From a checkpoint of a small mixture-of-experts model trained on Wikipedia.
Size: 13 layers, width 192, vocabulary 10838, 37.1M parameters.
Experts: 48 experts in each of 12 layers, a softmax router.
Training: a variant of Muon for the experts, 5085 steps.
Below are experts of layer 9 (counted from 0) of a mixture-of-experts language model. Rows are named router (the router's row for the expert) and show model dimensions 0-191. Each number is 50 + 15 x the weight over its row's rms, rounded and kept within 0 to 99.
After each expert's rows: a language model's description of what the expert responds to; "gets" lists some tokens that make up at least twice as much of what it gets as of all text. This comes from a sample of Wikipedia text that the model never trained on. Tokens count by the router's weight.

# expert 31
router:38 34 59 29 28 47 65 60 59 57 37 48 64 59 56 77 65 54 67 23 46 54 40 38 23 47 43 65 75 64 29 30 47 46 33 63 61 69 46 86 75 31 55 53 59 69 38 66 82 39 37 57 54 67 31 42 69 51 48 41 39 61 41 52 58 38 48 68 54 27 58 65 54 64 22 51 47 43 28 29 57 44 57 75 51 19 46 75 29 38 45 62 48 35 38 57 28 54 54 20 33 80 21 38 55 77 76 48 22 49 76 59 68 46 81 72 67 40 55 24 69 72 33 57 54 53 63 45 52 34 60 53 33 68 41 41 69 39 26 52 18 49 52 39 31 43 49 39 51 35 29 61 60 52 41 69 46 37 42 52 37 22 33 51 46 27 42 53 31 61 49 45 42 73 87 62 41 53 57 48 54 45 51 30 66 51 61 36 47 53 53 54
Description: Auxiliaries and negation
gets: " to", " not", " had", " has", " would", " have"

# expert 35
router:48 32 23 52 66 42 40 55 41 39 70 52 50 33 50 70 15 72 53 42 48 60 58 57 20 70 43 25 47 50 43 61 63 44 25 40 61 67 63 62 49 58 59 68 66 48 92 66 45 57 47 45 52 37 26 57 67 52 43 65 24 27 34 52 46 47 42 34 66 56 41 49 36 66 31 38 30 66 54 35 71 71 67 39 36 59 67 75 37 39 68 69 68 65 80 44 47 59 46 54 39 56 61 45 21 43 42 36 76 57 60 34 51 76 64 30 82 58 60 43 61 48 44 40 60 79 50 46 33 48 63 31 48 51 40 74 65 30 60 34 58 64 12 77 39 52 57 30 44 54 54 51 52 88 75 62 51 50 32 52 38 39 45 31 51 68 61 13 46 41 54 68 30 51 37 47 40 46 47 43 39 52 42 76 26 68 42 69 40 23 52 65
Description: Consonant word pieces
gets: "b", "p", "g", "l", " m", "w"

# expert 1
router:47 38 49 14 48 30 64 47 62 29 43 43 34 56 60 35 56 57 63 62 65 71 54 49 45 40 31 60 47 49 38 63 36 31 48 81 45 46 71 19 53 59 53 60 52 57 36 62 50 43 67 56 63 52 48 34 29 27 41 66 43 18 26 52 40 54 28 48 35 66 52 53 68 48 60 10 41 32 64 74 82 53 64 51 34 55 55 33 81 50 36 81 69 76 51 49 63 51 34 19 40 25 37 55 49 49 49 51 57 39 44 55 66 31 33 22 45 36 51 51 46 62 47 53 51 20 55 73 54 69 41 78 39 47 79 52 61 44 53 15 59 47 55 58 28 56 31 51 77 20 60 32 65 58 34 34 53 48 58 55 69 60 58 37 62 40 68 71 34 38 54 25 33 54 37 74 59 60 30 63 55 68 28 39 28 39 38 34 48 76 56 71
Description: Occupation and nationality nouns
gets: ")", " football", " footballer", " player", " politician", " team"

# expert 43
router:59 69 55 70 33 57 49 20 34 59 54 24 57 63 52 58 55 51 44 27 56 22 37 37 35 60 18 38 64 74 43 62 45 48 25 57 30 44 09 42 65 74 45 66 51 52 41 63 51 57 60 37 47 52 48 49 42 36 53 22 45 74 55 48 57 52 44 18 24 11 26 58 71 52 32 75 54 35 48 56 66 53 55 57 45 51 61 64 37 47 25 15 45 38 37 49 30 49 79 54 72 40 38 41 43 58 47 44 29 69 52 66 83 59 45 57 82 62 53 64 59 38 45 37 57 64 61 22 39 46 65 53 58 44 24 66 40 57 56 71 66 42 53 61 43 42 53 45 18 40 50 74 63 64 71 56 48 56 50 26 34 51 32 61 53 39 51 45 58 60 69 74 63 26 53 32 21 46 45 51 64 34 59 34 56 75 42 75 32 31 30 70
Description: Song and media titles
gets: " \"", " The", " of", "'s", " My", " You"

# expert 20
router:33 65 34 34 57 45 51 18 77 39 54 69 62 67 38 30 49 51 55 60 67 29 52 58 60 33 41 25 30 62 67 54 44 60 44 47 24 37 44 40 47 25 34 61 59 37 59 26 52 32 74 43 39 36 68 73 59 50 54 76 42 63 55 43 82 74 38 75 50 68 43 25 42 55 57 64 74 39 52 36 44 66 34 49 35 75 66 24 76 85 57 56 42 52 27 50 25 49 64 53 39 56 43 56 48 56 32 51 60 10 40 62 40 88 58 87 51 60 50 46 54 45 55 43 82 42 50 75 32 69 50 28 52 55 32 69 59 48 49 41 56 46 68 38 36 72 45 61 45 76 54 61 55 61 38 36 33 50 35 65 71 61 92 61 29 51 40 56 56 48 42 63 49 62 57 54 69 66 39 48 48 43 50 19 49 53 38 77 45 41 61 39
Description: Hyphens and joiners
gets: "-", " (", "–", "/", " \"", " U"

# expert 26
router:44 54 41 57 42 80 65 32 54 48 58 82 29 33 35 40 26 37 64 36 53 51 35 39 42 38 38 43 87 47 61 71 56 37 51 50 43 63 39 51 50 54 79 40 53 38 56 71 20 76 24 25 63 29 79 57 36 63 47 37 47 34 50 72 53 51 45 45 47 37 45 58 20 43 67 59 26 68 27 75 69 56 58 27 62 65 29 60 61 74 61 46 72 44 73 79 59 39 40 58 67 51 52 47 54 44 37 98 61 67 60 66 44 64 53 22 30 40 55 64 35 71 46 42 46 40 37 69 56 35 68 63 63 76 49 36 31 35 29 58 50 35 50 40 49 67 34 44 49 51 37 54 49 38 35 37 51 38 42 53 70 67 53 35 40 62 62 25 53 25 39 18 37 39 24 45 21 45 55 51 40 60 38 48 56 71 56 51 28 64 64 35
Description: Mid-word syllable pieces
gets: "am", "um", "im", "om", "em", "on"

# expert 2
router:50 14 37 48 44 72 75 40 62 70 39 54 66 65 62 52 34 37 58 55 64 32 64 20 45 20 68 53 58 70 49 52 70 88 44 62 50 29 48 55 43 35 43 71 35 46 53 42 59 40 41 45 38 59 35 51 67 66 57 60 21 44 72 74 47 33 59 48 56 57 54 87 74 59 41 50 42 42 42 40 55 37 52 62 59 55 32 82 51 27 67 32 39 64 32 47 32 30 41 46 32 58 27 29 75 37 79 52 39 35 44 53 45 48 65 62 38 69 58 33 53 63 52 30 67 70 79 59 62 46 58 53 71 64 61 51 83 35 39 32 37 57 30 38 52 50 21 49 30 31 30 32 64 41 59 49 51 30 27 55 70 76 43 35 66 33 56 66 34 66 46 56 44 50 72 64 41 25 55 64 55 58 32 36 70 35 60 33 64 67 67 33
Description: Copular and passive verbs
gets: " was", " is", " were", " are", " be", " as"

# expert 38
router:24 52 27 43 59 50 47 36 58 56 58 42 42 59 38 47 66 58 35 74 61 43 84 66 48 32 27 33 60 25 36 33 39 60 39 64 46 38 81 47 53 49 74 52 63 37 59 41 26 38 64 52 40 44 63 52 39 53 43 46 77 59 76 55 36 73 58 65 70 58 37 69 48 67 61 38 83 27 46 36 28 34 58 41 55 39 72 40 45 39 58 26 20 20 31 53 56 39 42 49 67 24 39 70 74 44 52 23 45 45 65 45 43 47 53 59 33 70 28 53 17 76 47 37 60 66 61 17 41 43 22 57 41 71 53 35 59 66 85 28 48 46 27 38 58 63 58 34 72 71 51 45 51 34 23 40 49 49 34 62 51 51 46 32 50 53 51 38 39 59 36 67 55 27 51 50 58 74 54 32 66 41 47 48 59 55 53 26 38 77 20 38
Description: Coordinates, dates, locations
gets: ".", " in", " on", ",", " 18", " ("

# expert 33
router:48 35 46 63 74 41 54 36 54 56 58 59 54 64 56 23 43 61 49 63 44 62 42 62 44 61 22 46 53 69 28 46 68 72 35 59 57 45 61 67 32 67 53 23 49 51 56 80 41 51 53 22 79 70 58 59 35 33 41 51 62 65 43 41 53 74 76 34 15 62 47 61 69 50 46 66 53 63 57 73 45 70 40 41 42 72 36 72 38 47 28 60 65 43 33 78 28 34 60 27 56 51 47 62 40 68 43 47 14 44 44 64 67 25 11 58 31 49 64 45 40 23 60 26 52 50 71 41 20 68 65 40 34 52 43 50 34 38 60 25 54 53 57 52 49 53 58 80 77 34 36 45 63 49 28 26 44 66 60 53 65 60 53 44 40 21 58 26 46 49 46 54 79 52 43 50 64 68 33 65 76 36 43 20 39 29 38 47 35 50 30 56
Description: Events and sentence ends
gets: ".", " season", " album", "\".", " series", ")."

# expert 21
router:67 52 54 43 30 54 65 24 49 73 55 59 42 71 41 70 41 25 53 36 57 44 58 26 46 37 38 30 34 59 28 34 35 69 73 57 46 65 49 71 59 63 66 46 53 33 46 33 58 70 73 65 30 55 32 29 68 78 41 46 40 50 52 67 33 52 64 79 70 52 60 64 46 45 59 48 51 31 30 29 42 70 67 55 54 31 69 54 45 35 38 34 37 71 38 37 23 41 47 40 45 49 26 40 61 78 61 44 48 50 61 82 33 39 32 66 50 67 72 51 25 30 80 50 34 50 40 56 31 42 66 30 27 57 74 36 29 45 63 35 37 54 45 54 70 54 38 35 65 77 41 49 31 43 26 34 43 33 35 61 51 46 51 61 44 30 59 62 52 48 63 69 68 47 63 30 40 73 38 99 40 48 59 18 44 58 52 65 48 39 24 34
Description: Prepositions
gets: " of", " in", " on", " for", " at", " to"

# expert 24
router:59 58 34 73 64 62 76 40 43 71 71 65 61 76 51 25 21 44 68 66 39 31 79 52 73 39 55 39 53 69 40 41 53 61 57 54 43 49 39 65 15 54 63 47 46 38 71 67 50 26 62 47 48 66 75 28 32 34 69 57 58 20 53 62 64 37 50 48 64 67 58 41 40 50 24 29 53 51 51 62 56 49 57 39 58 45 53 85 77 59 74 41 76 49 58 27 47 35 61 51 60 48 48 67 72 47 56 46 56 47 36 43 38 29 40 82 22 40 25 42 46 51 62 68 64 49 61 49 12 80 40 44 56 61 58 53 82 72 37 43 44 59 62 37 53 65 59 20 42 50 49 70 27 55 47 42 44 45 56 41 59 48 31 67 21 41 60 35 41 33 42 69 52 53 68 41 35 63 31 63 51 63 55 18 77 26 35 33 51 69 60 48
Description: Clause-separating commas
gets: ",", "),", "\",", ";", "\"", ".,"

# expert 44
router:80 53 48 26 68 62 20 43 59 57 63 40 31 48 30 84 56 44 44 59 62 49 36 60 48 30 46 62 37 50 19 46 45 34 58 52 65 60 64 41 33 50 59 34 42 60 39 37 49 47 62 49 63 77 30 51 51 42 62 59 10 45 16 38 50 62 74 41 38 62 37 19 66 50 28 61 47 51 58 36 74 68 42 62 46 66 56 24 44 43 51 44 70 67 39 38 83 41 63 36 48 38 20 41 10 62 38 53 46 23 50 61 37 63 32 61 51 63 58 50 50 63 67 32 63 45 58 59 57 75 53 49 30 39 65 70 35 69 27 15 59 53 47 68 38 41 55 68 52 21 57 47 49 46 50 42 37 48 36 57 47 42 63 60 62 35 65 44 45 70 55 55 28 52 14 58 75 18 44 50 35 35 44 47 22 32 64 67 53 67 22 55
Description: Sports play vocabulary
gets: " the", " in", " a", " for", " his", " played"

# expert 39
router:61 50 46 30 48 46 52 41 44 65 50 59 42 62 41 46 23 31 64 49 81 44 59 40 64 36 47 56 41 68 32 38 60 80 40 43 52 50 51 76 26 58 44 35 36 36 65 76 33 37 31 52 37 50 81 40 51 52 31 61 25 49 82 71 51 25 58 55 56 30 67 70 36 48 40 47 40 37 31 71 47 48 36 42 38 62 33 69 72 38 50 46 46 25 46 55 43 61 46 52 29 28 56 55 78 56 81 39 48 57 39 62 48 43 34 83 29 61 25 66 45 36 49 32 70 66 67 68 64 55 48 74 45 74 78 65 50 52 56 50 44 74 58 31 54 65 42 43 47 34 35 47 41 24 39 49 30 27 22 16 49 43 37 58 40 53 50 48 65 50 27 36 77 57 40 52 18 63 35 64 78 56 46 12 75 50 48 32 40 42 45 30
Description: Reporting verbs and connectives
gets: " that", ",", " but", " which", " said", "ed"

# expert 7
router:49 31 43 54 53 59 79 56 17 46 48 45 44 21 37 68 60 43 37 30 45 67 25 29 45 45 26 47 27 79 53 68 55 47 36 38 54 67 23 56 56 42 37 35 62 59 64 39 75 73 21 52 51 45 64 62 61 42 44 41 30 47 30 53 49 63 60 53 54 42 70 43 22 37 31 25 73 55 48 26 31 70 62 41 47 68 72 49 63 58 77 57 86 42 26 43 38 53 58 58 46 43 52 59 48 49 30 63 62 21 34 53 30 74 57 63 59 58 63 58 52 52 53 32 31 22 37 47 65 36 64 61 54 48 22 35 70 29 34 48 50 54 63 27 14 22 76 45 38 48 46 52 76 42 57 57 27 68 48 50 56 55 53 37 18 48 51 61 49 60 47 43 50 17 73 51 55 60 48 46 19 30 57 23 52 78 57 50 46 60 55 35
Description: Mid-word short syllables
gets: "ro", "re", "o", " Le", "he", "le"